Weights of a small mixture-of-experts language model, trained from scratch on English Wikipedia: 4007 steps.
Below are experts of layer 7 (counted from 0) of a mixture-of-experts language model. Rows are named router (the router's row for the expert), gate (a neuron's input weights, with its number), up (a neuron's input weights, with its number), down (a neuron's output weights, with its number) and show model dimensions 0-255. Each number is 128 + 32 x the weight over its row's rms, rounded and kept within 0 to 255. Numbers have three digits each.
Before each expert's rows: a language model's description of what the expert responds to; "raises" lists some tokens whose logits its average output raises strongly, later layers aside. This comes from a sample of Wikipedia text that the model never trained on.

# expert 12
Description: Sentence-final periods, especially after years or closing brackets, plus heading-closing == marks and paragraph breaks, as in 2002). and census.
raises: " The", " In", " However", " This", " There", " It"
router:097157141124165144058115080078115122195112187122119128162072170187189075112092116137132166091115172089126093105147088152142115126143062121171173128152151134101077168097127152149164097096101108106201095113119110136142108147085175172065181088105131126168086093113165091052089150110151114134162100072138159096100096178114110127093111093128098081156134087200140111105092167154089181146101099117097139130076099116099128156137087126169139175159103192124098118118107095142172125108083116098132128139151098152202106191173173107086160068088147116137166138145144145124095078089140118157134141061067110105126173155166140171087191173151162122116127136120167113156101129137107113121140131158108092155106161146086141129154163156113154135107165129148087144172114153162070138115165096
gate1:139133119128164093125054112118156169146090163117181171156095148171144110210127148140137157081130171128138096165111093091085085151171135189129155086110216139086113101097127094128087140147095128106126124111107159145133081153136110172129171125106142117158126154125108143152142083199129167152175086134185106106137151119120155119090155160136105087195110110136145040150202103101101173134099127094149114123103105093169130126165153097121079145152137166150105150141194107152150036122185096149105146142097086147196174136093128107147102088119057140126130124146121135097142113177117151138155153110100152140071112155078073127096100131141121088149125130151149128151124104181060158110163105120145062059140133164093118107207124165124111150127070123095102148195164125133075164106099073
up1:110121149080141159153134055093173104182122166107181125140126210152203133153089150141160170172131136108091117142118097124149069108167124177120145107191172126111116194098164128098116154142131145135107126171101126131107103206101128140123146115154120085125111098073083119072132147124108160134150115102189124128093090120104067090114116172136085118103049164137148075078102085148104162126151081113162121124157058094126173098166156121134094141192100175175111129113153119102177132133149128097104106162151113086188143200121117116123120083116111145129085131121168119102159126119060133171107138090088086097089159152143117147133151141140174153098131180201128197183170151121118195106168112151124089147167095152126189155153145128131143155136129202080117151134119112137047149144135096
down1:088147129101051130132193152112104104118117174179151123105112049149150081111115124126102146114101255155131174163093168097136155192132144070148142072160115134155075185111138127179194108153130142104130121105082120209134114115110097141180096124123136145136118045152175166139136090144146099136077131096220112151154128213094111138175106120128089103100180144121141174149154128135190108114076153136104125127101115133104125162146137117089137153148128112143142067079136173156140124077194088142115155117154064132118126109122152149137183066077114124113137117136137112076109147138126152143102167127142100108100186106190147130113136108136189142077133128144123098124111153113172157128140127106088153100097133172160083153100118146098093105135126101165096108120123166125164115168163165
gate2:102145137104105124142099120103165191110190110165126146159093065121176167113156091071131089166097150154075105055130158161087139115146062172055152110102096102095110135130115156141169111157162115130136129129115111103183124112121182138102181147097110128102105104094146134096078103124154179129088218180129104167183140161136136177152041122059057131104162152140146094132123135133160164107153131090163136136160110105183148161117131123130175114153150117069102126155069117170103105121129177167178178136103112094111129155172096164130101165117181119190143150094124143124135170127160181116158089112096137125102168146119097137167149166080137205107102137067042135196122151085161096105128088082157097151110148157101097090089118086159156141146142136137139091125134156145119113151139082
up2:107163173217165166125167109135123105157119154104131082160171158073100154116092070106173126164178103150125164105127094080098180178157175089178109058137177170128106102178093125126086130136020184130088151116078109120132146091129055089179138107105137122112170109165146123117100124115149089174071073107119108084124136102137094096115130149137152084161094027168175153115162131167113130182087156166099175175143174120152095158117126115097122085132134081105154095149179225111123146147152079136173138081179144124117155158102152118126151094163149140109143090158113155103127156183152125096103135155146134152132143118145167129085161125115130092130112117152138124081128123107126115096166168078078116170124139116167163118161072154111128112118139124106118143097112099145138126160045112
down2:083131174118111149140164128085130127116144111073136106207193086116090099105140121085058154094170000128115135130136144102128172154058165121176111080163124153159081116163150117169134116138083131093118171116075163109090083154188090195113103107171149136198103090138138122088131115138141141158110098180173138106103180053091112118110118097095168090088132128128170136143155117131156134114135124144075118151119130097088091171119104123144138113102155132155162147132151174108179162090141120167131166170141114178140117097120074146139157104126144164142154123101132104146098157061142125030114107154119114156088166116181127100133088147136163119119102147072123147155120187142100159127187157114126099145145117070155099128124116117150132116125083099175141125112134134101176092103144172
gate3:156115117163090085117068132181141150127132153078114204070123077167164087151122065144189109156140134093119100087096158090171133128067092157091114180168160162162130158154160124140077135099092114129108112170135118096110123146154075163078127156181158111127122186175099141139123088151151126112148146111067128160158119156115126125199076136123141116127125099112156125124172150119145121113087132153155121193144125138096076106117170094077103107094102142173062099160133097133154148170135107123137150080160123181117142111083130190118050098160195127143094139158126093200098110110123161124092097094199098181106126108087072099139101147035135171125131205090140137095145167174068148085182145087132090151165130113158120158102130124153090123102107088118147158149115132154093117128132080
up3:112108141130189100150114165140085069128106107130162133084178075092165129101143195143140159101156148127161132112105137101173134095203103112195149115089208093120179112157126149105147099128133146179150144149152152142141146166099169108186146134169111150079142090126137168147145124076050137167117167168137091120139141093147109150095166157143136148180094095163184141090124137089121120113119100124111130076134074181118147075119137122088106152127127126157191122082169109092075130135205131131077128125128127130106152127147153126146129105044120072166115093139187127088196097111127096102143122135151065153201099133139177140176153115095138059140165144169164132193102128091112162136047113180126091139145087115159100166101150068163137146175123105109141100174180127102152163154130164
down3:112148162091133156131088091121164108108055147117124161142061126171148107146076125146149172090123205171164147122136156089112099103126096184143169139168132147133073117159096197140129121110167135112172142145137120143160104113121164142093142065138138112143056080190128128123126126183044092155116124089155064087088123221089115107156162141138130077146133026167133130143145087110143115115109088174119145146099113091102084185162123153078096154195130181078155054103120167099107127138145131128128150106108152144144154162096141122105167151140115098103147121156131107133179107133111185129123211102136179178192093122129107135102189149135144128086083125134173092150123102112140153100159094192145098132076115133145125075140120106100144149185134137189096133140174176146128162133115130
gate4:120112108135083124142138147099157164168138138148150205057136075158111115183119123104118139186152146123121077189147143054132127178147139106152133132165158129098191150132118131174120086142103137177114132106129065161172116122125151145066090150095094093126123189169137140086083119164135121121088128084144179119169123168150119146141133169095095129120139147112162101140146142128100099156142149188081085105085072109123111160182149148165104161165159075151140147143125144143129119031090152175092116105168113078169153120136118083140134049137151076115141114101078066138156215063113108170108131118100156128085080145090147193142090145161107155139124168125088134116095188078140149132169115125132128081156104162122077103137149174180129109069181117116144136134057186110105156166123106
up4:132146142152071084123119123192135121105067083122059113111127147163077175133148074106183197154159117114142116119070132168152208080144155091159120127112180128171125084110165101088098187132123147108141125119175161129150119103136130091131131139137171085073092107098116103151181168111130151088158144131118090164084136096149131123102122131138132100135073170120142188066174114098148183130133056155094105163152087131152136160068149121136083144131151117107086115114161069129103112107145165061152056140204109176119144145127123168105104168131112188109142095112177141085099133143113180144133179162139182130111165148180140094127138080137143137160102121139164097066154138189107148127125140069152153127129109179145193116187165115108055118135149187094076144114096101173137093130139118
down4:148176131154161160122139159118131189113093117143118123125119143157088119075147090108140101121108009094122146173163125122192151144135128150147118132142134104140101147075141103169076071101124080042169142108183107208122053137110151133078086088185110144166144152146108103128131136122161095136154149102133115135227099155126120115144108122135034144038156109091114114147135172099160162139191170077131124161146174099061205123106183132106122118168149167093151112128146117126154129109157127165070179113159144064132083125146115184192099126093104060105147143123122158155131173090131170117129072102129081110089100106151080173124090161101125148115158123112085125142122123167105144102153134164167096106148072117136068101112137146121108150092147107162120112115123130129131134153143155
gate5:105170126079158165157134086173163114143056082177085192115101128101171084135123071134133149141142121104127113092094135183094125152141147145196107110154111138115120150176100131111150113107168105105121192129142195189169162145102071114157171133147184109088160112119140115152121052138141168174094158155148094086070118113149142109119138155193140064173118105175102107091084121090061149116086118083163145135068047108155220142122157121097123104183162154165097126113127127095124144090084103136099107139166114115102098154152111174099118183158128195112143116164184103102186097153104161133093083140124191148161122094107105081097139100109093154159096147116106080132166119155147201116138115142118153128175129144109124138180072162118134150166116126085112118140144137140100176093112160
up5:127164140126143089122161184121158138126104162165130106151084132100057142123136129090123055127118131106119108084160184178098142142165114181132103138116139088072187129099095093082098116099075163178151132144080035080096071082102124140173105131180167176125119121102144136172112110131141117069105157125144172123160175092140109114112159122078158142104141164068096121097190097146127099145155172130075108111161177127128112100092156170116200140125128148097150168134150098109080169136139148135136095115118090076087106136101076065155103149121150092108117116146051117187131176108159141117186150157151121176171132139078088136183114134090140093074135114166135151102093191079130102125162116132132192078101164122136099111121089101104171062107133088151147147187192140120133149153105154
down5:125161122146134173106102106084147158094067153119071126144090142121119155123064132134138133123047042170138038087135131143102134122153068104113116152174123063115071128135124130074084092115089089107099096087134142149175144125102089166066163156146119151100108157153131167149110148129121108065079191088110187097139181133182145178097145120154103144091110109174104123136120156105156154157128104097168126160172140125141103068122116185133082114147125184088106167164145156133165100149090102126105109123134181099143124136166145110096089182129109143139120195074141141198152105130108111117110072090111088068132107099135112178088180143132118153155119153115147073136194160115172107158133076152141122175114162099137194116139162177159154142075122204166134099167108101154099120156107118
gate6:136087142117207162101074069116100123110086128110101153073159098152225070168164107125147141148114095143118082120162103075121175131123140163144091124152135117132115165098106071124100108126120143121142125115125077118075146168166161123089155173094175166140123142137113148078095084114250146170154192141115090147099166074169149092120148156112096099177144132115152104125087146089114132078131054092089088207117110114144148097089130094110105151100123096172127132149139084127113087142183152117074176081100108114166106126148132083149091047124128173144120133087143107160178083148155088148139122144133078135118155132161118152099148068131159154131126192092170152133135132146170122096133168097139168087153129123129117181097101144112086141109114166056151105086177155133132103173091124
up6:153108090123105115085100132104129078179133147132189122129143174140127116147085051182152113108085129154044115186188163057107072123133121155088086117178081134152085118109138103186132108133125125087162154124076141117145157126105181158073169103171157105174142094158138125135126147132116100172118150148184189146108142162135114150087176100093151119101087075129159133167162108166165170123138065165179111114137086079133103118185132147163110157142101128131112094133108128218140117123101180092151143141150098121154098157084070118165145170136143153104100158105093135130054138180091147081109112123098161156060173134147086141069101182106146172133215074124132172130140121077076109123163138097162105143097088162146157122096136124120117162103092125124105108141156139153129156083132066
down6:128106125146171156157173092132126132087113125159135102109129156109123161151150126126168112100187000086142079126054143101157126159131127150068121150126072083177083142185127120147169092155074086187122139126140178167117120166183097172086174151179120141085172167082102162138114067145127112057144132137139108143139148076093117104126143153148138156168114095187161142106125169115150133163157105152113096126119075098139139133078125107078126170140150085089136130118065093060157162126138123160096156165161132101139110094122163176184060120148157123136116121112160092148137088114146105155118126146125122164090091143154128088113112145132105067154121127128123175094098114113148113108135088139136173072165067147070066071105047127131118115188121100094154096188138068131111152110151148
gate7:125148154097076103145072117162113159142140168164186162150104063166119093174136151059099085140145091103169124079140096168085094159116135078110118133115123098126151094094131152114128081124184163177115124079149123185130143098059058140101158147146195089144092170147144160080104128143159138144115108146141195129141150137075092155123121142108109134179183096098145108157127096122058127112100117098128161138141082156193121114160164082107076143189114135126101150110193088106116066095142109156138104092128140130141137150109128106091130105192150162181111113132072111112177063104143100148143086114173074141117144147122122116101132134124087180187136132142134087128164109131117140108122139097131160142169098144076112104164089219136152113133167084071107183104090077100038101171155148
up7:110078161175080067108148140151089144056121132149183106150079150099088165175139097178175129099135146102125155069128128144167167124096123176128106141129111097143138170119119127117139147136103110176105122180136158143129135128142109119129079123149106140053122122056157099178150125081144167110070141101145155084116081131127225105108187138149125124144054135133141185182122142142105156148133147165140129089134138137154048168166097116138147114089138147171115117123143130156164153152115150094172184183188104137098161055086101116155126158073167138082118130152135125209091140147148171083153201178106124103165067109116136137135129079144125057138136165134107124118138143150124110182106102107110118153060149149146175158122113075138159165184131207129181087182130128156140087121140136
down7:164118163113144127131125171161136134086101084196120112137097178038087166093145169120182142141110050140154096097198183059106137135101123105099143109113108079059157110129115147150143111148151107128083113173152117189072148176180087126113119092154113130109190146147065120164163154119136103071102157175050180139134161022064124102118131043122117153100119135103151146184126132158139080165183154159176101133141154122151098108184095159121108081123112147145147146121132099164110112165122138092119164120144124058152150129105048118145124123112142172156133130169119147144157122160116148081126114137172126149129106116128060069116122082137103141100180153099154106160187146162127157157128166130109094095138113141154114118109151117185124113123067110169131122091108090080120125162131141
gate8:108126119088179141138119131141138141145062144116136164188150139122126099094099087104156144162116134103126109126173157144121102163129124127148117165121122124110141143116118145142097157121176099128138122161193059097044148139200174089086171152124154098112156116180140210108135122147194116122127155168123171110059135143095117117170121081161101135083027114133177151093071164122146130135094137129093098132101116125122152111072137171102154154105139124133062152109153100203188081142139170127171131167066194070150113142132138151103138146154081158148103116134151136059142158116100105108169176102142105160095158103165182141183076107137103133122103173167159145122131131179128238157095121125076179113120133123143130159070194168156065121143129135093166136144116112081079129137145128
up8:096131159090136135124084113188159060124113100165169174156121148102153090140085147207119146132129102142117145096171125154106089151180180102159112183103157117090140115116116139153082132201114166110098137117109140175137132145182079102111174112090108171117094122095096142106108108084153146126080150173153162071129096119103120092153151138169096144152073106099137133146093099095148144130095114134124093158090123138143164147104100153070178158104096107134128161126046116188144119201123140129140179172149121090108067166123095143153100110162119201126109112060200129091110135173096135149131128127104160131142180122107157117173049116131101175110137156136134146107127065098091188186135203043096131050101090156147100078115116169104131125190163121087158124161140127173126122143143134
down8:142108129165093141105138145130133213187128109189096131125142115137109152149103136137095141117148226130183154121109175151152158118129172082190166137123108145135139079157110107155099105159127125096122198163135163178121143086171160131081116130177154141092116063127207150105121122170137148126142100129130107116164104174069137159098154169123158135171141141118118145162149093100109107070117133080105173079100093154108104112109123089135158175122142172154114089077091152132127179129208109111154172120105093161161116120093137159059127143081122122067110121152122122074146180194104110138160120127134126099096119164163173096116056142083077137135094120104105145120054077067153161137091129122127186136138111116069082183105124143137075108164114128178171151161124177151185127081125194
gate9:085160104129145151112170111078159130118168198089112145112106144163182156109182105065130119106195111102161145133195076115163187106077106081164143104096143096118150171163064151109189096121131138135149172189080143142114135086136190099155178028135205102095142123120178108078069131103157145150115169071116169085080117125140073138110111145135071175169116091172097118059092109141129137110132184115115160112118102127148116092097171135137179146114134181130095145099111155109103120087081162137130091080150115115154107170100162082093159168153115098054138142100146085112099118097128155118109160072139127140163160108165119113147127197104139155130130145128103112112064154161150144088150129167148136115136171139090132087134143140108103193157148184142147158118118123102112091169093140
up9:132090143127109084122129108101071062122161122111154182071115100150167114128104127149085081109167109093158137081145149175128066084173143115087164113098092131114150119118131069174173159148165116138092181094142158122125156165133128150113117107138096119139122112089082117144101144115098176153152174155148117107102127124177048170123107193083155183083137148125113093167123096098119136130132123143069074141118148154106099165186117134089158141162091104119111143083037166142167171111151166090102129122154099095177089119142135142132151068128161110152168093046083081169083131134140113118168154138078114132169122114125172164143160115148162129131194177123129151162135049074101103142197089160130123133096095188098076125057104151143110142114116092104196124114079143180092132111175118
down9:132148135133121150049115106105124175176086162169135068150098158164098120137124092149143124135132255080084093113115083181144125132119103087101159193089136136115106173116104164044130132173129090151152093129139114133122171135111165127114091128127172107124138111124164111094087198130153123116149110134091155127157073198195156140104066156138098171132139132148132144091082101093116153141154097100156191099128169115101128139118099174154104139166116157126097132133180147123098138147108126092154077111110157113160124176159175118045122126103114103153139173138156128175118137145081151165126094070082151118126061178116158167089155176141166124148125130155147125115130149119123088099105077134107126154126139142095139105141149103113138133144172174110065141151104136150056120140135161
gate10:153153153168164157102141137164095130094098176154092174137116110079174138092093128154213156130129116123132092182131105122142128079129169118132146174088189167133146131221134143169071088131173078099095127099075133119126159115115165148101118083095179104174089134117085119112106151204123165178136069106149172149131134108072155154173089090126108163132162133127145142143157165146096171145139133159132077143118126114137131147103192119124102173142147151137103136194201131126161100142065097103182120125110106133150130097101136139147074111180193155145121101153143133136161115138055148103085102131113159129095134148133128109077133140156148126149088112136058085108137069142132118114180133083110066094127107146112171124159094142103057169126066128079156143094089139075073121196102061
up10:096100120165129135097183096134115122143206098117139139128075159112115136107110124162075140130104110150118145082099084127145185085165062146075083178126086143108096137113185113132145102143118131147125158113086135132122080124154171098124096120111108160127088130162062101144117072140183101131131107134104141126097131162092176048092086172145099054179073125098209123091175180167157137092112105117142089100148117141163169115092106127098122098112176140114138131149119177111088131058088082125121111139192191128158103142071105114162142121138120087131123111113118118088134111197118122126120092193125144126098128111149125092129175067161141152116098053146116108122166178048164149117115120148150113106216176147195158156168119092184193120147149133119114122135109107083118122138158058
down10:160104149097094121130112136075106082187124117188179100125121166066095062090124081126156119075177137099098100130071131096171102121063176122142192175132155184086173156117105131148124099153127109102170106107054073175121101056136097108116106084070127192129126089141097124050097145121073109113193102167143080081091090168185172137099111149184138085166145078144170103138125115092111165185141122129097093139111116093091154150129187194118126095158131174100099133082171164128169128130133145147099167142141104164159113101119095144103149126112181111179085098145165113127091139143139175133134136107087111160166144129159151142112197152101119160113176142155092064100118103133108133086140151106113132089141106131156173179133174160110110134114109108172107111124066121095100136140134125
gate11:177137183087100139156112110153144164152101112109131126177138140108119112156155066136088136140148108167132088119152115152161093170113158190051109127095222060143165080126118102106077151084152154165117143155152113109105164193117132168097101157111102126184088130178140091159160139120148071157141139204113108108126143087114095147140084081110111134138071074136188064178126128155139137091137147165175079165108100111164125108100139103105112124078149119070062137109102062125135171081091141057143129174108130070117111142113096150137090159120171114148118112137090147092109104105095124134132095188108068109063124107176115101111083128122160165112085204112138202123163087169101149138103133076163198106113148154158132174162110148131090164164126136124132147118137137147084139167152107
up11:134090150142056105114181114146110082069158162085132117123110119186162151115138154101159128083152116153155091102122101152171162107133121137029153143077087123088174152089115143146171120068154118090186112095133142113192092096099157138132118118144125117131090102180138097094108080166151161126156139148185124130166120164137073141158060143078103088103136105132151122090098166103099102087147115060148120130137160131139122104153136128139126120144149085127140129080066113134078126134163139103153097107206085126149145153107183144156085139112130155087145141094081098162129077124144122133177181111111143092121083116156143116193117087110161102139117102153113103074107082149104115136226131114128043079134130183113141074116026122083141130187151143102134140147101145195118201119124104
down11:182093136137092108216077179115120142075051133098114154147080073057160159098129162185135083093106000114101131182135133158149134130086135112082126131167144111127119145169160102104126107151136099171078077122101096072101156128180193114122120144181140119128153139156106131136107131123120152097123104164132119168088153126122152123096115068097198129158139100121171154163150061147165081090098155089124099147114131120165136131135101133120133147103099152138121037127114093092178130141106168088135124176136134138148171091143100138180137095103093175140079127136126117160121098093137063138103142124177137119099155104161169135177117139158119134133129138140189112149126092156074144128154133178096135115139129086166148223104104137138084118169109072108190115122158163100155111128155102
gate12:120118120142170168108136106132154199176066126159127127208142160145109143107169132167161148123111135121085165111151157184084142121089096090104164144079078120135168175118114165096153124162113125146140164110136129108143180051088171125149128133098087122136107132142142133121169118173177136081087146098166103074117148165104144107135151142171144161081219126128060142140163089105117113128112129097184108113151076156169142149207086124129023088161148081100117176099132167134111162113103186078141166040176139094121195121152108084096148119147141107136136133124088115181133150091096151111104093155155126108113074170155113115125117116112113115149139064201150135180155129130168098108148171135150136138086127086136130139171152083123075145119205071124113140077164117131105101141093150
up12:108111122104079100171115118143092045102115158109141123045117178130143145105082159110067140118153098078134124106151140109092110118094145102182123158091169064069127133151116134192136153156111133162096145112120103084109109174138125148096133083156151125133120123054116152141082125051144106112148144175094120169069143088146058104100147155127123153163044088131175072123081139071112103166123137160129149151109114109093112099124130110101180172133135174141135067094073089104128080113117129128152126205120152127153075153141165161165164109136098134112106096140173137154105131156186135156128156148100147168172166146098153086178066114159158134124141150085161099106097130102113125154139096080104124097154149130123159179104077195135127186165148097119185050136138160078192136153183131
down12:119161136111088162114173160093139096150094144116132096153123138074125170162081106090083106101085003098132107157114119148129100132167119115169134157141157117113183126091133078107080115070147092130162074157118055098143118102127146101150140076148144134162093161134158130202154125041140172169134122123180155138056158132177102085089127101112052123063108192147155202135154122153112100103156129118118126165103101133117168141084150124163145115162123163072189090108106101107119067134098182151133140124168102138155130106146090175104150092064112124142068161105149133162121119131162168125154158133221173098146148114125121158183104132145118118118122176147162129146117132151127126098171155131089124107157091063150181156136186123123147164126154066095108122124144092072105105135117148
gate13:144134199136086122111135112148173140118103125131157155085179153186093150149160199163101061119168123126186147127152156143158120159149125135121150133118095121086149153107135096143129149128105164137111136151133127119118130144175156159123135146080052147088208136088146129106104110094147146137152140137043075154117106117127102186162185164118130104110150118125137170098117129156176135153199147177166142199119184151119117125121152108095122147129124109102154137062147107135155195177106164073114118088098102167133150068146119116133128117168103083087088177101205066173131172083085155066145149129126088145117088187149130114135110146122175180113085136180097112105144069151118145163129149107095132063147150113108120136071141160119106168207238115158106142094151134116180126160104107
up13:120144062127169132096155192149115154103148115135172166163161120142151101169153106091135123168142085120147169149151164130100111141151183059226157117105125080113176157097147102097184161128164080139106124169068107086187145123135119065128141119127177099161123149114128109100119087118147061131189130131138153147142167152081084107100092104141149132166117167116170094122161182070084141081065125125115138077129103140168087075097105171170108126088130130070133140116057091144144123158151108142113169120142114083117076115133130151187130092123142142094233080183123143104096158092124134150154119170106098200110165136139104088133106127049137125101119110129140176126088087128130118123135169109125156129158102120126141173118107101176098080117133051086152122118178151082114188135107172
down13:147112102084122145102064151139119144149140140081131141165130109168111119137140117132028161150101127136171191123162174128129166103102144119114074058190123147103115123087115113143158129159119155120157149087091098128123146082115109082144126091107076098171156105122123092143167106138131093177077142134144144172186209106073127163093142130130071120081111174115138166125147211143093062119140120180148083120141134126153120140143142135112111112136133186086181107059136163139114151162117119194068116095074113122096106093135033131159166078145099136106113140084159170111177135110149175114112146140149153144143214145115148093135106132091140096093183207087191148186104159143091147154120113122158161142181146096109120126137167154127125139162131121144088092137142163048123158158100184
gate14:131102171175145048108115141109083117206092078166099089110111115146152142118189127154158119166140093112201137127137137082132106188132086108179168143136146147161091133080094129110138146081131175150129157121161189096188114111139118116121120134108093156080141102164110108061152123144084146163162131130070117109116142153149144123147115154081090117117191128136151083086172058087110131125095083164120135129139135156170102066099126053140076169122075168171156147117054146116112147141118112093116168071129156116130163086111118214146141085137132101091087077156072141115137080115153123117097145121128072180171128149147130063076090157128098159141173151124084183150113088125062142111184116160119134119147107143082111115144123168086141103153186130141148122153077158188095151102090141
up14:125123113149086127194152191183121124106096103097108127117153127111181108167148099165184092124137157123130119197125104146188135177143145177194127139161129123128158127131160100113123135110130128163126119124156167186156064074168186122162107135150068133164133142094157073186091130133078085107136152073115141177120157104131128130161127165101181133149128080149115094144173101096092121145095139088123137116119141197137138167133157149118182103151164069137128103123155159158094149118157181121138161085155218154129100109083110125164146144131147144079097108061134154165122085090143150092099087162083189101180160133127117090192110165113102110123176106121096082177110062105116167151182150090141116100103136101125097067157077126095107161166102150157129127118108122124196054071143196
down14:116190142101196158169163099121205123159111087104135120104079185101145104061106116098147117134123109148158115160131138107147109103142126142120137142178102151156124224176113173165061125122155134094101142137082090140117131151134151113143136109119158114112132144160108104171130116120111144103099119092147100107167183102103118134138153099099072162129129099116065139180101150141159082089146195186081157116143155083165154148120132190101135198170088138161128136170159115159147102145146144144192206119135116157107108143107105144087148163226118118162109044093176099116097138119212136113108146109153194106102179083186129142159111088148114135125143147072148094097140133165181139115159133146089125108130138098112129082118130140142141102118113093197141132180186034116113069140106131
gate15:156103169143086130124155182179200124119082112122124127121134102136168108135144069090148152137163149152168086137134171094077127082174136154167079117132214087057135177189082119101159090125131118146099134152109138082131103141126122077036156083150117122165140132097139105109145069093111107130126187129182154120131107127115125162104177126046084159115059137174070088074113114098147117132155108148109154140145112146169143093166170104145127150145126103066103116147168104145142149115063195167118101200136073157140144157088168088090113118105138114132108110092172071101157098159130150139140114124132190108117187120157099079153167101136158120109100135168153134099129111140142186184127070163143144168063148097112156172118144162133128165064176176117152106140107106152152118100176124
up15:128127096087134080123149119092106127107141089106127092143101165145088103127099124115094151159109102088103143150182108168100121131089136149096086062092105170180170126106147108107086127127154158171084115170171158130121158096092127142171128145133104079102161150128092182176133137141184102138124120161121151133184173101096117129123129069196135108125191148116207199128182083118190149064127119164091132145153153118121162146129130121110142145130110073162164138100111182094149058129117082158077175078166188094086152103120082115139131157140067173077102126121076130150128205174156106105101142114105088145142141122094121117167099138128138199145069183060106135115120159166138097108164169115137177096201139123191130125139078127175144126113132099113165136064149129150081070143084117
down15:171116146172168171142113111088182207154106137096149123100100114132128144107124141155086127175078000148129134131119087048130152111133136092109167165154123059151087155148155147165143174139097152069098121118159134173134174101137115172066092133160131082184115139148114161115147162133187112101104071074204162064131124149142095180084134100145123094067146106163079110122110115125109138156134070160074111121126118132114128096174112066137088108192146153108096158179130156093131140116086138165111153125134150071133135155102114132084132118146107107116125118056135074177130102118107051097124123173113119156087090078147073121152136122149105188113151130124147147110107119108153126134131091150170112171101131124161101113172125147201126188142114145147102098162134097126130145161120106
gate16:115160105088106151149157121183160119112153145161148112100169158148111123089133092139177131091116116174126144144121118193078125122149102108086069134093113117093137149168133154155121103175157101115144176144073123162084165133141141092125129103136142063167112156125118139158171096186048158169137136157067126143101146096132174139138094107146092115069141141131135171146154093156095169136137108144176149120137078098149127074080074170075122116123136127104166202149058154130049123097117154165089157153123144139124112162118059136128152170126163180087152130112080096123164126127130092066078166134173112157148124089116131094224119161144099144211124121098167115126173143158131102204134190109145162137085155142078061193116088053143142096165147080107154127157159103125160116108138148
up16:107113143138114106103130098137064172106100169158164169127093118122086122207157132154118166135189153095122143139069174101140189087105141134098131161120161160155130135158056087112136157180145130099086103069173095133188140146091116140102109146164118163079113172151162137113116127201138127113096130125104125146129139167100094131145118187086159159166134178185133130161169085119157085160097118162122099099134112109107086175148146063139168125106103144145129094122153157092137089164084171135206126079192124100154171157093167194113078077083135160128143095125066153133144193150172171096110137198070154105139127182120123123097129101190094117147141131188124100074106147086122101110153129119171173093132081114155123111122065164123098059163127127145080124101094145115105155161128082
down16:115115142142131076142133150131131131104065141116101126154139116135121107123142146106189124099076065135080112161112132115161110139136168171149129203084134185106103146110133169123088118130137123088155062105058122094115094110119198177103110095095112132079129163132099114182156160121133107145143137116119111119076073125171104136149137121165214100163097111161117170119146122121108158173134093185146206152166167061117159184142140128101145145116093088080171133137185130110131082146108134118131111165172129149094242177144145125101175082130187151184164138104139163143118128178163120093146124126083124122141146131141083145121177090178181190183132103128144084104181194115130083182135143157137119130061133146182170133120131172193122083098144129121127171123128121099107146204153108
gate17:109122117147137103073056145139109125066085165109174164125125145120177082154096113086175165086082086135073147131086127148125128126124149128166100153145150141073151117071141105114128196135124154143153105070095149104160100154128084070085134097156070138094129147096130088139139151073077122130175118137096137086114093128105144079115085175121159173136145102097130134128139131097144177117145152099111120102146131131090127046153127125161151169128137047092177138120164087152130107064109126144071157113103165110113134127125138151154148054068157080062137093125102081166109152164116132112128128134088144113117120065149135117150094098122125063114150143082180083091146053098124138152083169152145146089203096055093141087103174116129148166098090125153181138167145109166177115069093184
up17:085101120072139110137084090133124077148112156097147096106110112165142081115090118164128116115128116172108131136144154149100108143063106117178148112164150155144123193128084111099172179122103125141113174143137104156101144082099151087150109134145091098060133186086126155080146143080119205036094150121128106114101104151157135110149113165085180173109132084154143131081156122076159098166141140137084151087211081143118105116182103151129134145100160105204127113162125146136135124149149200147120133136100127147149120162107061120162168131068117133082145121126175097131053134149100078134121130153165128144079110098140171115153102139103126080161217134134128128143123131095117146170178151111082053110071155116102073107068146096165110164145166133094164148147055085153176109081118190
down17:093081123135132132088170119086116099184075113178103125107147146119101101102096164118177140162112161128141103136162091119138101163074124139106118216197133138099116176093102176135108071134118131128116117103107098178115154149167115169099092132126124131174087068085170109107138157099122093104150076102120141076078116169108091127139099112076180146106117119133044151088173094109133148158173148140171149106162154105100057146174089208084117144187053126126098110130139155114141049110143161153090110103130135089125191112120129157123159109094112132150143118142163153149087159157144187132156079144127146138105160102097081135146142125076153081145143095120157092195142098096185132128128070084123093110147160134166147088201127211156147119103095102085116143128059165117090122155089119
gate18:157202128160112157104143096159143107173085128119163095210134131149147081129093114123121083092122113087088150121199153147098133160101063095143120120103148164115133161085096111106149090088112104123154153145146093148118172123152211114140109130101143162152130156139144119088211105158135098095163133117082151065113150183118098147119098071141050149077196168186099100170129138138105108142166144122142090131125128109112095097160132156107073140123155152191176133087108130172129150073148072122160222065157170123138109130154116127123140157143172126097194145070144088153110077126119152145081112147104115175116124102147111075128097136069108184121129093177134167107115166114140114090151091094138088097123079112126152086147143156162076172095107099125099074159072122106151092077162102
up18:080156120124139116157124105115122090201053102123157159181106127165154109151121075174156091122109150119083078158129088130116077099150122122084117129186150090108150129169123149173094102090085077113095130138169125176113099119173154142046168148186092150159156106158148151166156094119101114107151119143127123090080161164119116155075157167133162113145077144158171124146131088155149149122116144153139130157158102134115059112150160144085096128148178148126203153151140102123138129121143134114149141138177154127152097098137166120122149176185156171119180160031117082167138087107135107177123136164160093140138099068151104147113183164137104108162145136147121094145192189064141106061106098132165130085130125124123108182167130141167085176086111059177155129188104080159104112159207121
down18:097127131130122096105147104111149159153168112164117135138110119187150128105196140103169143160159255140111145133123075110130191082113156144126147154144145120083081123141117186126156078093135062126151100141131133165138098211121120138093110105106107114152067043105170130135088165139141115131178114069122144109171097239131163145131115153158192105119112108087119124083080115119156111128089101146151138137125138119099142181142154127133138162146118124115114138123123131131129184121143142119181117163087141152115088187149152097128198123101097094155167173116159172094110179075068140145116141099110131091096124089118118232099190130146138104162125102136117097167139150143149131122083144170133072144096151148114144102118151084067152147105163163123115099155165162162136162173124117